{
  "num_hidden_layers": 13,
  "hidden_size": 384,
  "n_experts": 64,
  "experts_per_token": 2,
  "d_expert": 192,
  "d_shared_expert": 192,
  "hidden_act": "silu",
  "moe_layers": [0, 2, 4, 6, 8, 10, 12],
  "router_score": "softmax",
  "normalize_top_k": true,
  "routed_scale": 1.41,
  "balance_loss": 0.00323,
  "balance_bias": false,
  "router_bias": true,
  "shared_expert_gate": true,
  "init_std_router": 0.0178,
  "lr_router": 0.00117,
  "vocab_size": 16384,
  "norm": "layernorm",
  "norm_eps": 1e-06,
  "tie_word_embeddings": false,
  "optimizer": "muon_variant",
  "learning_rate": 0.00647,
  "beta1": 0.93,
  "batch_tokens": 131072,
  "max_seq_len": 512,
  "train_tokens": 587500000,
  "max_steps": 4483,
  "dataset": "wikipedia_en"
}
Below are experts of layer 4 (counted from 0) of a mixture-of-experts language model. Rows are named router (the router's row for the expert) and show model dimensions 128-255. Each number is 128 + 24 x the weight over its row's rms, rounded and kept within 0 to 255.
After each expert's rows: a language model's description of what the expert responds to; "comes after" lists some tokens at least twice as common just before its tokens as in all text. This comes from a sample of Wikipedia text that the model never trained on. Tokens count by the router's weight.

# expert 37
router [147  82 166 112 135 139 141 177 178 125 122 149 107 138 115 131 128 118 168 111 106 132 111 139 117  87 152  91  95 116 108 107 151  92 153 150 119 127  78 148 146 123 161 144 106 132 160 108 123 159 139  89 167 137 158 114 109 111  97  89 144  90 126 116 107 150 116  99 137 148 129  86 134 139 170 143 126 119  92 148 119 143 120 111 155 108 160 121 132 142 141 131  61 163 102 140 126 103 154 140 109 156 135 111 113 167 128 172 122  98 153 153 112  91 111 142 114 101 139 126 158 110 124 151 121 112 139 162]
It responds to: Capital letters in abbreviations
comes after: "(", "- ", "; ", ". ", ": ", "-"

# expert 15
router [174 137 129 120  72 139 154 153  98 130 122 113 133 100  84 148 140 131 150 170 117 124 151 127 112 136  74 151 160 171 108 108 170 136 146 117 128 150 100 128 132 161 111  85 108 153 143 133 105 136 138 122 179 166 152 126 164  75 160 120 138  78 109 118 150 141 118 135 166 126 102 130 101 136 117 120 117 106  85 135 107 164 107 144 162 109 155 136 148 110 108 158 111 133 145 116 121  79 110 101 141 116 144 131 141 173 122 103 141  88 126 105 127 130 138 130 173 102 101 132 147 162  72 119 136 128 159 133]
It responds to: Apostrophes and accented letters
comes after: "of ", "in ", "the ", "de ", "- ", "Women"

# expert 7
router [ 92 124 150 132 157 142  89 145  76 124 107 109 106 144 126  98 139 110 166  99 123 152 133 136 129 196 125  90 122  81 128 155 131 146 147 146 137  66 139 131 152  95 189 155 114 142 166 134 177 108  94 129 138 149 139 137 106 120 112 144 142 105 121 107 123 114 117 127 141 128 109 128  95 112 142 161  97 148 134 134 133 108  98 138 121 119 152 103 130  96 128 114 148 144 111 160 122 159 111 126 166 116 120  87 154 108 124 122 127 117 164 108 147 167 132  87 149 144 126 142 143 128  82 167 124 127 124 148]
It responds to: Conjunctions and connectives
comes after: ", ", ". ", "such ", "well ", "one ", "due "

# expert 51
router [127 102 131 152 137 133  75 107 177 138 151 124 147 167 104 112 142 131  89 103  90 113  88 150 125 138 100 117 103 127 178 167 106 126 147 166  97 120 112 112 146 182 104  96 131 114 131 112 125  96 112  93 115  62 117 134 119 175 131 110 161 139 127 113 155 157  69 163 149 107 129 152 113 143 152  94  97 143 116 102 151 133 163 126 100 131 101 135 137 138 152 157 145 125 140  87 119  93  78 101 157 126 142 165 101 107 120 125 109 112 128 126 154 117 119 124  67 178 137 149 101 124 152 159 152 155 178 129]
It responds to: Table header cells
comes after: "| ", "==", "== ", "See ", "/", "Early "

# expert 1
router [111 152 167 138 157 100 108 122 178 119 121 120  86 129 115 141  84 150  94 146 158 187 120 133 101 110 144 111 128 118 102  55 129 123 114 120 131 151 104 127 153 105 127 134 126 162 159 117 103 107 104 126  90 141 147 109 124 138 161 140 117 124  82 138  63  95 114 125 149 173 168 147 140 151 132 139 118 131 106 111 164 134 121 115 140 122  84 137 133 120 152  83 121 154 155 135 113 130 115 145 162  94  92 124 136 128 138 134  93 101 132 136 137 123 141 106 110 181 141  99 121 140 120 126 146 104 111 113]
It responds to: Determiners before nouns
comes after: "of ", "in ", ". ", "to ", "at ", "for "

# expert 41
router [143 157 135  96 103 133 151 158 108 146 158 130 115 118 146 107 116 111 105 165  99 131 143  97 103  86 125 141 118  98 132 145 149 146 133 126  67 167 150 135  99 104 144 134 140 101 116 117 181  81 167 111 148 100 176 114 138 155 151 114 145  67 134  74 143 128 136 105  88  98 105 142 146 126 170  80 141 123 126 145 113 150 140 106 120 112 153 158 137 143  91 130 110 130 125 178 106  90  86 114  98 119 151  72 121 146 146 127 132 118 139  69 142 150  94 138 137 100 132 164 143 161 149 150 120 135 148 130]
It responds to: Personal-name middle pieces
comes after: "B", "A", "K", "Sh", "L", "W"

# expert 22
router [ 97 128 161  97 134 150  98 107 107 140 146 105 135 117 155 143  99 108 188 160 139 144 124 137 111 128  94 102 106 121  95  87 121 143 101 102 141  98 153 143 174 120 123 144 145 103 102 112 164 146 113 146  79 137 100 114 143 142 180 141 149 159 116  71 161 108 117 114 152 120 131 123 145 156 127 135 153 157 104  98  96  88 143 135 154 115 102 143 120 159 133 120 126  96 132 121 140 158  94 148 123  92 146 135  99 176  92 137 162 118 133 106 117 188 165 129 117 105 157 106 147 148 156 120  95 159 131 105]
It responds to: Clause-subject pronouns
comes after: ". ", ", ", "The ", "the ", "that ", "where "

# expert 25
router [ 88 127 131  99  74 161 123 112 179 111  95 174 143 106 125 139  81 137 170 144 165 112 101 118 118 150 105 123 114  97 140 110 112 125  76 108 113 124 156  93 125 141  81 159 150 102 104 105 121 138 114 181 106 125 133 112 124 142 120 129  96 172 145 120 133 144 149 169 118 111 144  93  84 125 121 123 109 116 110 164 154 149 120 129 118 115 147 128 134 135 134 158 118  86 114 153 148 138 164 139 138 132 120 134 141 112 157 126 139 153 143 125 105 140 145 129  95 136  72  81 140 148  96  88 113 154 109 104]
It responds to: Auxiliaries and year prefixes
comes after: "(", ", ", "in ", "It ", "In ", "it "